{
  "num_hidden_layers": 20,
  "hidden_size": 256,
  "routed_scale": 1.41,
  "num_key_value_heads": 1,
  "norm_place": "pre",
  "norm_eps": 1e-05,
  "qk_norm": false,
  "init_std_qkv": 0.0313,
  "init_std_up": 0.0313,
  "init_std_down": 0.0,
  "optimizer": "soap_variant",
  "lr_mult_up": 0.607,
  "doc_mask": true,
  "max_steps": 3356
}
Below are experts of layer 4 (counted from 0) of a mixture-of-experts language model. Rows are named router (the router's row for the expert) and show model dimensions 0-255. Each number is 200 + 40 x the weight over its row's rms, rounded and kept within 0 to 999.
After each expert's rows: "comes before" lists some tokens at least twice as common just after its tokens as in all text. This comes from a sample of Wikipedia text that the model never trained on. Tokens count by the router's weight.

# expert 51
router,176,230,203,283,225,132,227,181,138,175,227,159,181,171,196,204,194,273,325,206,162,238,203,180,244,145,172,203,124,167,193,195,218,285,209,211,241,266,210,231,199,233,234,182,185,166,267,200,207,241,206,221,128,170,201,249,213,201,166,182,177,224,144,227,228,290,229,248,227,179,135,273,284,174,151,283,185,223,217,173,204,217,192,146,191,235,155,266,143,252,231,181,218,188,257,176,205,264,223,151,173,184,150,215,180,172,242,167,246,240,229,234,274,207,242,219,165,155,243,206,214,264,254,237,212,235,150,224,221,219,216,236,215,236,160,168,73,154,235,156,245,139,117,202,164,207,246,195,194,210,170,218,140,219,180,212,147,168,141,180,227,192,174,188,180,173,199,158,158,194,201,146,161,235,163,290,220,193,190,244,214,143,233,123,177,258,227,308,234,180,267,206,247,237,193,177,231,186,229,194,146,130,186,179,153,135,221,158,265,172,147,145,222,205,156,183,178,227,238,224,217,229,194,214,201,184,210,207,190,192,235,228,127,241,164,157,256,155,168,151,182,162,187,152,228,163,269,247,213,192,169,205,277,198,222,227
comes before: " |", ",", ")", ".", "–", "–19"

# expert 11
router,181,205,236,217,244,140,205,216,138,218,175,160,195,193,252,179,205,204,210,192,233,184,147,210,232,176,172,217,185,206,183,195,219,226,242,226,221,174,191,224,228,207,215,259,213,168,182,293,196,242,207,245,160,217,191,247,237,180,147,149,123,231,139,220,245,268,168,294,211,200,185,218,253,260,183,237,224,154,184,225,182,215,171,140,173,161,181,293,159,205,224,236,226,136,210,211,185,220,190,171,222,266,169,221,159,165,173,127,266,183,234,227,227,145,239,194,214,236,235,194,204,252,146,322,218,278,208,172,186,187,200,262,148,221,209,137,173,205,213,245,229,246,137,162,216,168,221,189,200,176,130,175,124,250,110,170,233,147,263,166,230,208,212,182,204,151,198,189,187,235,221,162,126,165,218,220,319,150,131,200,221,128,247,201,251,208,202,168,232,106,211,207,220,195,213,202,130,244,211,188,189,159,147,125,210,160,251,203,159,197,164,142,176,213,106,194,198,169,246,215,237,214,238,153,195,154,183,132,200,289,178,241,227,175,139,180,224,146,162,204,218,117,166,204,320,158,200,203,163,192,195,220,208,112,152,203
comes before: "\n", " ", " 0", " 1", " 2", " 3"

# expert 63
router,188,218,208,224,247,171,159,201,203,206,199,180,181,161,219,174,200,216,179,199,242,224,130,193,256,190,139,159,190,159,173,213,254,245,230,276,260,169,289,191,231,210,263,261,163,188,219,279,207,189,270,263,118,256,185,222,238,165,209,235,156,220,176,170,216,159,290,245,210,170,212,294,283,228,194,266,159,129,171,150,224,248,173,209,179,203,160,253,203,231,199,185,228,213,207,217,259,212,220,203,131,220,196,195,133,264,198,105,205,195,213,187,198,203,198,175,132,330,147,166,231,217,242,255,198,278,162,177,261,185,180,214,188,232,157,183,213,218,258,243,282,175,189,194,136,184,241,197,152,208,145,126,120,210,97,132,205,178,139,191,192,115,247,207,198,215,238,168,200,226,176,174,181,189,181,163,216,180,148,250,259,166,184,144,170,270,213,253,237,180,221,198,233,180,270,186,114,187,168,184,171,148,173,122,204,201,246,243,183,162,217,61,214,226,179,228,158,166,221,217,211,170,217,207,259,166,204,189,130,172,201,212,213,201,179,154,212,188,201,164,215,194,205,237,247,176,217,228,199,269,184,218,216,202,210,210
comes before: "\n", " The", " In", " He", " It", " This"

# expert 55
router,227,214,212,238,229,144,226,180,193,150,139,176,145,132,243,126,221,195,258,174,260,227,173,213,283,224,212,196,193,183,169,184,269,220,238,212,254,210,244,259,190,208,190,240,174,244,207,238,241,187,213,206,153,220,221,263,192,196,148,202,188,194,208,208,252,192,189,184,212,193,229,225,273,229,172,267,155,129,199,196,184,192,200,133,157,141,160,251,242,243,201,188,212,172,213,223,205,247,188,141,132,199,186,177,198,180,171,128,212,195,241,220,249,207,277,135,174,292,223,257,175,206,187,278,172,260,174,176,208,191,180,184,203,199,281,161,193,173,236,193,249,204,189,212,202,223,203,171,209,222,149,173,105,231,111,169,143,193,240,190,221,99,205,195,181,196,209,176,154,120,220,156,166,152,153,310,250,226,155,217,196,201,241,157,198,273,218,224,249,194,264,194,230,206,192,92,131,227,185,179,136,149,195,139,138,215,195,240,151,209,104,192,222,171,210,207,175,130,227,195,181,231,167,125,314,191,184,185,229,221,263,205,135,209,170,170,259,181,166,145,114,194,159,268,143,183,253,194,167,249,180,199,184,243,184,186
comes before: "s", "b", "ver", "ad", "unt", "ck"

# expert 56
router,202,185,198,238,308,166,201,231,194,157,211,166,197,143,226,162,184,266,287,223,209,180,178,220,264,217,144,178,196,210,193,192,247,216,252,259,247,254,200,191,216,218,252,229,138,197,175,275,159,226,236,216,174,232,211,191,241,213,182,110,144,282,188,267,215,198,210,270,212,156,132,332,240,197,161,283,174,141,166,194,264,298,195,207,191,202,137,249,195,278,190,206,270,204,242,190,226,254,236,154,218,196,183,175,170,252,213,145,223,190,209,203,224,209,196,167,135,287,139,220,222,244,205,251,202,242,194,178,178,183,82,266,213,264,183,135,153,231,207,219,265,204,176,132,219,188,151,141,205,190,216,202,187,274,185,198,188,196,181,181,128,204,298,170,185,162,211,146,169,210,221,195,128,179,145,232,206,171,200,249,211,207,223,140,179,250,269,186,209,133,223,150,270,204,168,181,222,186,175,186,180,157,152,215,186,192,206,209,179,224,164,87,218,200,160,229,158,170,178,228,229,186,213,197,253,266,210,162,216,185,174,214,183,211,217,154,265,140,165,181,198,202,182,203,226,187,250,213,111,209,163,155,223,205,145,203
comes before: "\n", "|", "-", "==", "The", "==="

# expert 10
router,171,278,278,252,194,187,292,277,176,158,201,199,212,185,171,210,144,204,210,254,188,268,174,210,277,209,127,245,168,140,148,169,266,217,219,189,175,224,244,267,278,294,133,221,178,162,160,276,248,195,211,259,144,218,140,240,171,192,204,137,135,232,189,251,212,196,230,221,186,176,202,235,257,224,178,206,193,172,268,193,215,203,125,155,175,181,133,272,248,234,234,210,216,148,207,114,211,254,155,151,261,234,157,153,180,194,219,181,237,230,234,244,280,187,221,211,140,275,235,162,198,235,208,220,203,235,155,183,202,165,116,207,226,242,151,175,184,187,235,207,235,174,192,153,221,244,255,183,207,196,118,195,177,266,136,192,166,178,166,173,211,172,219,198,194,181,217,162,192,189,210,200,242,136,163,223,233,153,220,232,259,203,174,202,189,268,182,215,251,228,197,106,225,247,156,166,124,163,185,206,188,150,117,156,233,208,201,136,243,178,173,154,136,155,245,248,164,146,254,204,275,241,188,268,176,180,124,180,160,212,210,240,218,209,211,198,199,181,189,207,163,209,224,257,270,186,192,199,136,186,200,173,220,197,179,148
comes before: " |", "%", ".", ")", "00", "}"

# expert 54
router,219,213,231,233,189,148,181,201,220,175,179,172,183,97,180,184,207,190,200,181,178,241,204,222,254,142,146,235,208,122,152,153,206,189,223,186,185,220,231,226,202,230,218,166,210,213,193,232,236,247,238,228,198,226,176,178,216,201,170,218,194,302,169,254,204,210,305,244,207,175,167,255,213,256,171,203,183,141,203,191,179,183,193,118,227,219,155,258,170,231,206,239,179,119,220,144,283,216,186,181,202,269,172,142,135,215,155,209,226,215,230,179,242,215,226,209,162,208,244,212,163,180,160,171,241,228,165,202,211,248,152,176,223,292,217,170,159,194,215,274,262,196,148,177,211,208,200,187,160,166,166,157,165,203,231,181,210,209,131,237,134,149,223,142,230,178,263,188,175,244,221,160,189,181,196,210,266,205,216,261,229,202,267,225,244,188,215,280,227,196,214,105,199,221,103,183,122,197,155,227,125,171,95,176,200,187,210,175,201,175,121,139,190,191,105,256,166,152,311,198,270,290,159,209,187,211,150,207,179,191,173,228,188,276,188,174,280,171,110,208,215,148,209,201,290,156,218,200,109,214,217,179,190,195,159,197
comes before: " |", "\n", " is", " (", "ate", "ing"

# expert 25
router,201,296,222,231,185,214,218,213,165,200,158,113,171,180,201,204,191,193,212,174,255,182,193,296,281,216,204,237,181,190,153,224,222,234,260,208,219,240,245,201,263,261,230,213,207,159,183,218,237,178,219,212,188,168,205,210,143,198,151,221,124,211,205,248,233,216,178,197,214,161,227,279,253,166,93,221,185,159,280,181,187,231,117,150,178,168,187,254,174,223,241,218,183,116,254,150,232,257,172,131,214,232,145,194,164,212,260,173,192,229,201,245,284,206,241,184,179,194,251,168,239,184,199,261,193,258,217,160,219,130,178,248,242,239,180,181,101,196,234,223,220,171,192,168,199,173,232,193,161,206,162,161,124,205,183,159,183,140,218,181,178,165,229,185,218,111,222,197,138,178,217,149,180,159,145,259,225,192,213,242,219,194,226,108,152,228,226,213,241,209,221,192,224,241,204,184,155,170,216,176,192,139,202,200,181,124,231,197,184,189,90,69,185,140,181,248,173,160,248,284,251,203,210,186,242,142,217,183,183,266,160,160,188,237,205,202,241,189,181,155,191,139,169,194,211,121,227,220,183,177,185,171,163,210,178,328
comes before: " |", ".", ",", "–", "%", ";"

# expert 0
router,232,249,222,224,228,173,227,246,170,159,188,173,167,197,209,227,259,161,221,261,210,292,181,197,250,208,228,219,140,239,225,183,206,212,239,203,226,243,231,327,236,216,295,272,172,207,175,273,216,209,179,204,157,233,229,166,172,230,170,131,148,213,156,259,181,215,223,232,223,129,188,299,143,253,152,235,210,212,156,191,231,220,129,157,164,186,216,212,178,174,248,304,216,142,215,208,231,255,233,179,173,189,172,196,103,269,147,203,259,233,240,174,177,235,211,160,180,235,274,189,208,181,136,222,180,224,168,189,223,229,168,196,181,250,134,123,215,177,257,193,260,181,166,139,110,217,220,120,169,167,215,218,164,218,172,167,187,130,190,229,129,181,186,198,148,143,225,174,235,186,259,181,151,232,183,220,194,129,180,222,226,159,218,90,159,234,210,201,273,182,187,149,203,236,188,153,165,179,222,222,183,175,160,181,142,146,227,188,223,128,139,241,218,156,179,212,142,164,211,220,228,245,167,239,220,209,199,183,172,264,247,250,182,201,177,162,228,184,154,197,163,138,147,179,229,162,308,241,210,198,186,210,237,178,165,239
comes before: " the", " 19", " a", " his", " 18", " an"

# expert 58
router,209,256,247,241,251,205,235,233,166,82,253,200,236,184,203,155,254,214,215,164,251,228,194,244,253,291,220,218,191,217,176,182,228,249,262,189,207,208,220,153,136,248,210,250,179,124,178,261,197,252,222,250,171,249,202,248,222,196,203,172,177,196,177,248,207,288,259,200,236,173,142,273,218,284,132,253,168,187,215,208,195,215,148,115,197,155,121,278,229,216,225,199,212,141,262,176,268,238,226,222,215,215,185,224,117,186,193,209,196,188,229,210,174,186,251,232,176,204,177,208,256,220,198,249,187,266,89,195,234,100,237,192,180,230,184,178,239,194,259,271,243,176,192,204,180,189,236,105,168,165,169,161,158,198,166,191,194,189,232,156,196,196,223,240,151,228,268,195,206,222,243,159,165,141,164,221,200,207,154,209,214,207,246,165,195,231,273,236,281,198,163,169,201,193,200,162,179,234,173,143,153,159,179,194,199,208,232,174,268,193,168,187,203,172,220,276,153,150,221,219,201,190,237,152,302,241,153,190,202,230,166,199,108,232,198,172,257,220,181,129,139,172,184,214,275,108,236,183,228,241,194,229,236,170,166,196
comes before: " the", " a", " his", " an", "ment", " their"

# expert 45
router,190,212,196,181,265,144,199,155,156,214,194,179,187,144,234,169,181,204,229,204,270,276,181,181,230,218,103,159,204,151,152,188,203,212,249,257,218,238,160,194,241,209,205,256,209,202,186,286,210,227,212,239,135,249,121,232,182,155,158,215,167,210,176,214,178,242,220,210,238,130,145,218,244,217,193,227,207,137,141,154,274,202,153,186,205,259,155,227,238,237,210,273,251,137,207,224,223,280,175,148,165,199,146,221,168,185,185,202,236,191,235,193,201,204,179,244,148,165,137,149,196,243,229,197,187,213,127,226,227,157,212,174,199,253,171,125,144,199,216,221,193,146,157,142,227,192,229,185,223,167,173,123,214,170,202,173,205,171,202,187,214,181,219,184,209,221,183,190,140,213,246,132,141,163,170,197,280,77,134,247,251,183,152,151,139,287,263,254,266,129,210,211,224,211,212,206,206,187,190,211,138,186,184,168,209,179,167,236,245,173,162,223,193,187,199,173,163,152,239,302,215,175,134,199,236,235,156,155,133,214,183,218,147,256,170,140,222,136,158,229,250,87,170,242,176,110,235,213,216,200,148,171,163,154,169,218
comes before: " ", " 19", " 1", " S", " 2", "---|---|---|---|"

# expert 28
router,197,221,227,201,222,145,243,287,159,175,197,181,147,200,194,177,262,221,192,281,277,217,143,192,235,152,254,362,123,105,183,178,228,230,193,285,208,218,215,238,233,240,264,224,168,205,171,217,240,268,229,204,166,254,135,187,227,228,115,230,210,251,134,213,236,204,251,185,235,191,135,259,233,216,165,267,197,201,266,190,177,229,167,192,169,233,179,230,169,218,198,261,180,185,246,207,210,251,201,162,221,245,161,142,187,212,167,203,253,265,232,158,192,148,218,170,136,157,211,181,232,241,190,229,190,209,171,176,193,203,202,217,155,245,216,171,174,202,179,238,243,248,134,164,207,173,170,165,132,171,194,223,194,266,190,146,164,149,140,214,162,219,198,176,185,186,241,173,176,198,242,188,245,193,209,187,192,169,182,263,255,207,232,199,171,266,240,230,226,176,233,192,189,273,160,186,146,184,188,214,154,186,185,150,134,243,199,217,170,197,158,98,147,177,102,224,191,159,227,192,186,228,160,150,245,248,169,158,212,248,170,213,227,246,198,200,207,106,166,196,226,130,183,141,282,134,186,284,162,258,162,167,236,184,171,239
comes before: " a", " ", " been", " to", " of", " in"

# expert 59
router,188,220,221,242,256,173,268,218,203,160,201,145,151,190,258,167,235,213,209,220,222,232,222,216,269,140,211,267,196,167,140,145,195,228,263,227,283,215,203,200,292,226,203,214,203,245,191,186,244,247,256,209,186,229,181,273,200,153,162,206,230,212,159,261,237,221,232,256,199,116,153,246,258,216,122,250,226,165,199,182,194,269,139,187,158,159,132,270,219,127,244,221,186,115,153,153,237,217,194,179,228,181,113,167,170,195,227,214,188,222,266,241,217,160,173,154,211,171,200,174,200,253,235,252,197,215,214,156,217,147,208,250,220,275,198,189,260,118,253,187,203,208,219,216,167,180,247,149,108,188,208,160,134,213,181,191,195,165,246,235,198,198,205,118,207,88,211,156,189,207,234,133,148,204,208,205,230,173,212,257,225,204,185,165,177,259,192,206,203,116,312,186,228,216,156,242,151,221,174,129,166,206,196,182,203,229,232,251,220,182,119,160,209,216,151,222,164,129,252,175,263,191,122,186,222,177,178,193,215,201,179,161,161,191,208,179,236,162,229,151,203,244,234,194,278,178,249,209,222,192,160,110,232,195,168,250
comes before: "s", " of", "ly", ",", " in", " was"

# expert 5
router,221,239,266,252,259,130,200,164,216,76,157,213,188,126,240,191,219,195,252,201,278,266,215,206,221,231,154,172,226,163,183,216,253,236,210,247,278,161,225,183,254,213,204,237,175,182,141,196,203,207,355,234,165,171,205,164,203,160,187,202,164,243,115,278,220,184,226,241,288,190,145,221,209,143,181,259,259,158,225,229,170,241,135,145,232,213,178,202,206,271,221,230,241,197,251,189,203,201,202,163,172,155,149,205,144,204,219,210,236,169,250,237,300,218,245,155,211,257,243,183,235,229,153,234,143,226,173,152,224,133,156,198,173,243,183,189,227,236,241,263,247,119,168,160,181,191,187,169,222,148,179,166,208,216,223,171,191,178,279,143,247,198,237,152,197,177,199,155,200,237,207,166,156,153,144,225,233,223,256,264,245,176,217,160,237,214,242,247,197,157,229,189,227,197,207,134,169,172,146,157,199,152,184,133,216,173,189,182,210,138,204,94,217,189,131,253,161,135,235,199,246,178,199,166,207,162,226,190,160,202,201,220,188,166,209,214,233,210,216,191,180,197,251,192,290,220,233,209,198,187,190,98,191,180,211,245
comes before: "\n", ",", ".", " and", " of", " in"

# expert 6
router,183,259,225,286,283,159,270,175,158,225,185,157,209,179,215,213,232,132,212,178,235,199,180,204,198,228,156,203,163,184,193,149,192,227,229,166,232,177,169,177,228,182,223,248,162,185,164,179,217,183,230,273,188,221,181,180,178,236,139,218,137,272,160,231,305,234,245,251,218,184,145,250,291,185,73,178,166,160,217,193,144,169,188,220,135,114,158,217,168,203,258,199,204,170,212,150,198,233,189,169,237,148,140,233,139,230,194,148,220,221,221,140,224,151,233,132,149,227,186,201,215,163,170,198,224,242,196,164,186,206,162,253,204,258,169,164,168,175,179,222,220,203,168,189,140,139,175,165,199,115,161,187,116,221,147,184,144,167,144,205,213,139,168,171,100,161,186,180,195,165,253,149,180,154,181,286,235,161,122,153,230,174,172,137,174,218,216,267,217,177,277,175,235,220,152,191,157,227,158,166,122,245,155,177,126,211,210,210,230,202,196,148,167,211,173,202,138,188,177,214,207,209,234,235,254,202,170,191,179,211,186,282,151,238,218,110,231,133,181,172,191,147,188,199,218,125,255,229,201,228,153,164,250,184,175,196
comes before: "-", "|", "==", "=", "===", "The"

# expert 16
router,235,302,227,278,282,209,216,210,159,165,218,149,239,151,232,204,214,227,204,208,169,237,160,217,200,215,194,150,198,190,145,159,229,222,222,263,237,216,189,247,206,233,196,200,210,219,159,232,262,231,206,200,142,255,179,250,158,200,198,164,184,222,198,169,235,181,327,212,268,184,112,244,301,230,184,203,162,195,232,141,172,236,119,200,197,149,148,217,159,206,205,236,220,170,235,114,237,243,190,192,148,211,172,189,118,187,198,148,196,216,283,218,184,210,217,195,152,184,199,169,248,199,233,176,214,210,192,159,208,239,208,241,188,215,175,202,178,214,249,219,230,183,145,126,219,212,224,164,156,164,195,111,202,197,143,196,206,177,161,266,117,190,223,177,285,121,172,178,185,203,246,138,155,211,151,213,217,94,195,274,202,137,185,136,239,219,242,289,219,173,267,204,200,162,206,180,169,169,171,206,123,210,199,142,146,150,208,137,198,137,153,152,187,214,171,255,152,198,198,230,316,247,234,219,173,206,152,174,166,198,121,252,133,237,199,159,237,218,179,222,193,252,208,206,234,187,218,241,213,231,208,172,202,136,164,269
comes before: " of", "s", "ed", ",", ".", ":"

# expert 20
router,211,222,236,237,254,158,216,270,162,118,193,180,252,138,171,167,161,256,166,199,199,222,208,240,232,224,215,226,145,116,195,160,229,221,274,216,259,247,184,237,194,255,217,184,176,202,205,268,221,139,239,259,236,224,171,184,143,191,124,183,202,251,143,205,241,222,249,189,218,163,144,205,300,205,212,219,242,148,283,189,236,242,184,182,186,174,163,284,160,224,228,177,221,163,267,206,165,263,167,130,188,213,189,135,191,230,201,179,228,211,233,236,229,252,243,265,196,202,154,178,197,275,97,221,228,266,226,226,206,94,173,178,173,264,203,195,196,177,261,230,170,193,144,144,177,148,185,139,158,173,175,185,152,216,202,175,183,163,198,191,209,132,226,187,248,112,190,100,163,205,221,136,186,218,150,232,213,198,166,276,231,140,220,130,233,212,253,252,251,137,208,211,219,193,188,193,157,166,33,198,158,166,191,164,195,205,199,214,171,209,191,164,161,142,223,206,245,184,193,227,250,223,152,217,187,252,187,186,149,219,164,242,151,223,118,121,210,242,212,203,225,191,233,205,236,216,201,223,210,186,208,172,212,198,222,190
comes before: "-", "s", ",", "mp", "se", ":"

# expert 62
router,219,263,200,258,233,193,181,223,161,149,160,169,233,151,209,198,231,181,236,166,241,262,169,218,197,166,213,186,207,140,200,199,257,225,222,229,239,211,192,184,275,259,168,180,184,230,190,215,225,261,237,223,206,243,174,226,155,191,145,150,186,232,143,219,223,279,273,164,217,207,208,209,237,219,137,210,107,157,258,155,214,253,180,162,159,219,191,272,212,272,176,196,272,202,208,203,213,259,192,187,233,255,145,158,178,235,143,133,274,228,225,213,222,183,200,220,167,175,160,113,204,219,186,230,254,221,163,190,229,162,169,231,202,227,143,167,214,214,236,254,207,208,138,169,153,209,246,191,113,211,190,140,116,187,171,210,119,144,183,181,177,180,257,211,180,174,183,167,189,224,231,213,141,222,146,247,196,146,225,217,189,152,198,115,158,230,172,289,287,174,196,168,245,229,213,144,201,213,169,212,179,148,160,127,168,228,242,258,176,118,167,159,151,187,165,277,197,162,251,238,187,181,179,233,288,161,199,166,115,255,213,225,160,196,230,203,209,212,177,155,245,165,288,219,301,164,230,228,169,187,209,148,188,101,149,226
comes before: " and", " the", " ", " which", " 19", " he"

# expert 7
router,264,183,209,195,244,166,217,272,166,205,114,153,201,138,217,182,202,194,191,205,234,212,137,235,235,177,124,210,128,157,225,187,221,215,205,212,229,265,188,241,184,203,205,232,176,202,158,251,231,245,246,238,164,218,188,201,139,155,147,186,198,190,178,233,254,287,267,209,196,155,127,240,241,176,181,233,162,140,180,165,288,251,126,126,158,181,154,207,265,240,251,304,292,198,229,172,161,204,206,195,169,208,181,234,141,162,197,240,242,234,239,205,159,191,237,188,148,278,231,251,207,263,199,240,222,261,138,148,264,201,171,172,171,220,118,144,161,162,245,207,207,215,137,163,145,187,241,170,154,240,190,205,184,212,140,144,151,215,205,250,196,186,169,217,205,217,214,164,121,221,224,146,237,228,107,264,187,129,176,197,238,136,239,132,191,237,214,167,222,111,208,173,219,202,196,142,159,181,148,140,183,209,211,145,198,190,262,172,157,212,149,189,212,193,241,288,182,181,216,209,222,235,201,134,196,159,106,118,164,194,237,203,201,235,171,183,199,166,134,197,186,138,238,190,215,189,245,214,188,212,146,202,230,199,182,192
comes before: " the", " ", " be", " a", " re", " his"

# expert 9
router,183,259,242,211,249,170,206,236,180,148,150,187,204,137,220,199,174,200,234,215,205,205,222,207,228,202,169,212,252,159,180,113,204,206,229,243,248,235,227,196,221,197,186,181,132,209,126,224,253,226,225,252,131,260,127,203,213,162,194,174,142,249,175,284,269,193,307,197,223,147,166,266,251,183,210,235,203,154,168,151,196,225,193,214,122,165,164,193,210,193,260,195,175,162,251,236,202,231,204,139,212,234,164,183,200,127,146,146,195,180,250,176,234,210,219,207,149,228,230,199,193,236,185,276,165,274,129,120,199,160,219,235,188,222,137,137,215,140,211,187,227,187,133,151,202,193,205,149,190,192,180,124,171,191,178,140,205,177,226,201,225,126,214,226,160,211,154,180,179,169,213,170,169,164,116,261,214,129,201,180,219,155,224,161,208,222,224,230,160,205,210,197,278,193,213,148,126,153,226,223,124,179,190,168,117,213,233,171,200,245,204,182,200,142,159,255,223,209,171,251,247,241,186,225,227,235,167,191,146,231,214,302,161,213,202,158,268,103,170,88,194,181,182,236,252,101,231,254,141,178,179,148,215,192,189,150
comes before: "s", "duc", "l", " a", "fer", "port"

# expert 61
router,243,243,209,245,195,148,168,248,163,179,139,152,137,148,324,206,160,226,221,204,212,246,179,196,259,213,207,229,214,144,192,191,196,219,227,229,192,210,243,299,233,203,189,287,164,253,192,259,236,207,275,230,184,232,164,157,150,171,165,157,205,196,215,308,265,183,165,227,286,157,232,214,220,186,190,247,112,121,200,194,243,231,155,136,169,221,198,287,157,213,279,211,158,165,222,198,196,243,170,206,224,236,161,145,156,214,232,163,213,171,177,229,275,122,202,207,194,238,180,198,265,253,178,309,182,191,131,170,135,155,181,197,212,238,142,169,196,146,225,285,202,212,162,216,148,210,305,228,186,193,132,176,144,208,212,84,170,217,191,203,196,170,133,161,171,177,193,212,154,251,215,179,130,227,206,172,198,116,193,215,228,231,293,185,186,216,239,230,186,183,202,202,226,228,131,182,171,194,208,227,175,220,182,136,191,206,182,227,255,186,189,192,141,155,174,190,205,196,196,264,216,231,177,161,196,168,180,168,197,265,173,214,134,205,228,112,218,212,195,176,200,172,177,224,240,116,194,251,190,185,204,219,195,230,159,205
comes before: " ", "cc", " f", " re", " new", "c"

# expert 50
router,214,216,227,203,236,146,188,257,198,147,224,193,176,158,215,188,265,158,273,192,239,221,160,204,211,204,169,245,154,213,206,203,275,217,227,228,210,227,218,210,209,264,297,168,205,257,191,229,219,222,231,218,239,244,189,181,187,167,125,222,122,207,196,183,236,242,251,212,226,218,230,259,209,193,195,220,198,198,248,175,267,163,174,206,191,199,169,213,231,209,223,228,224,128,184,146,262,236,176,146,220,192,160,135,157,211,235,190,220,224,193,228,241,198,269,182,242,272,180,186,166,198,190,236,187,241,145,98,198,196,154,158,170,199,209,202,214,228,284,282,280,143,159,193,183,134,214,161,138,239,195,170,125,225,130,145,189,196,154,211,247,169,187,181,193,100,208,122,199,255,268,128,219,202,124,255,230,146,151,240,291,133,238,205,200,210,191,230,301,142,253,156,281,239,199,219,181,189,128,176,169,175,176,144,181,196,305,201,190,175,204,154,229,175,152,170,155,162,191,287,238,195,215,227,230,141,170,171,209,203,239,183,160,201,182,176,207,177,170,127,154,163,208,161,257,176,199,256,188,239,188,167,167,248,180,292
comes before: " by", " to", " in", " the", " with", " of"

# expert 48
router,244,249,254,314,222,179,217,196,152,166,230,134,149,175,254,174,247,162,220,268,250,187,149,222,247,228,195,167,193,208,246,181,218,211,312,233,223,223,315,240,179,244,265,214,161,159,197,269,237,186,236,208,176,248,165,244,198,167,199,201,135,239,173,276,271,190,188,265,237,124,186,265,226,191,170,258,146,197,221,184,222,164,127,184,177,219,194,183,220,198,235,243,187,159,254,148,181,254,188,214,191,218,215,200,153,126,146,157,243,221,234,221,246,159,251,157,194,288,217,202,219,247,216,246,162,210,169,131,245,202,156,247,148,217,200,143,158,127,197,237,237,170,165,248,158,189,261,179,175,203,168,150,198,189,216,201,174,142,206,248,194,185,193,202,227,183,168,205,145,177,207,174,116,169,142,257,203,166,163,235,225,181,213,193,194,249,200,199,215,193,231,133,212,183,220,135,132,182,186,218,124,210,144,152,236,165,251,211,209,178,160,177,211,168,221,186,207,165,259,238,235,220,173,189,241,241,185,168,133,219,193,244,200,189,184,142,224,146,175,221,185,198,256,165,276,136,220,273,189,200,167,189,255,125,101,289
comes before: " |", ".", " 0", " be", " not", "es"

# expert 32
router,192,208,257,187,198,213,207,212,175,155,171,169,184,139,229,185,177,291,241,202,173,207,186,208,247,162,204,214,186,224,194,184,269,233,219,209,233,229,174,256,208,308,230,215,186,268,142,192,193,227,236,218,123,243,137,209,163,149,171,238,191,211,178,227,220,143,233,196,244,151,143,259,250,169,177,228,185,162,218,189,257,261,194,210,151,200,149,239,95,223,263,236,208,179,176,151,179,238,130,168,229,147,184,188,122,200,240,175,248,179,210,222,225,129,253,208,217,147,210,211,226,187,139,232,145,253,204,158,238,188,173,229,170,233,134,180,190,202,253,258,199,225,173,163,120,207,251,215,184,224,200,193,181,209,174,165,171,195,208,205,221,149,212,185,232,195,225,160,188,213,228,199,188,168,148,283,246,169,143,267,199,126,230,146,259,269,193,285,217,139,228,113,258,234,193,189,164,75,168,177,189,185,144,133,68,181,242,191,193,170,223,163,178,224,134,187,228,197,219,218,222,246,212,172,254,222,200,98,154,191,226,212,130,191,157,169,184,130,162,239,206,235,252,236,216,212,198,205,121,213,178,245,268,230,173,253
comes before: ",", ".", " of", " and", " in", " were"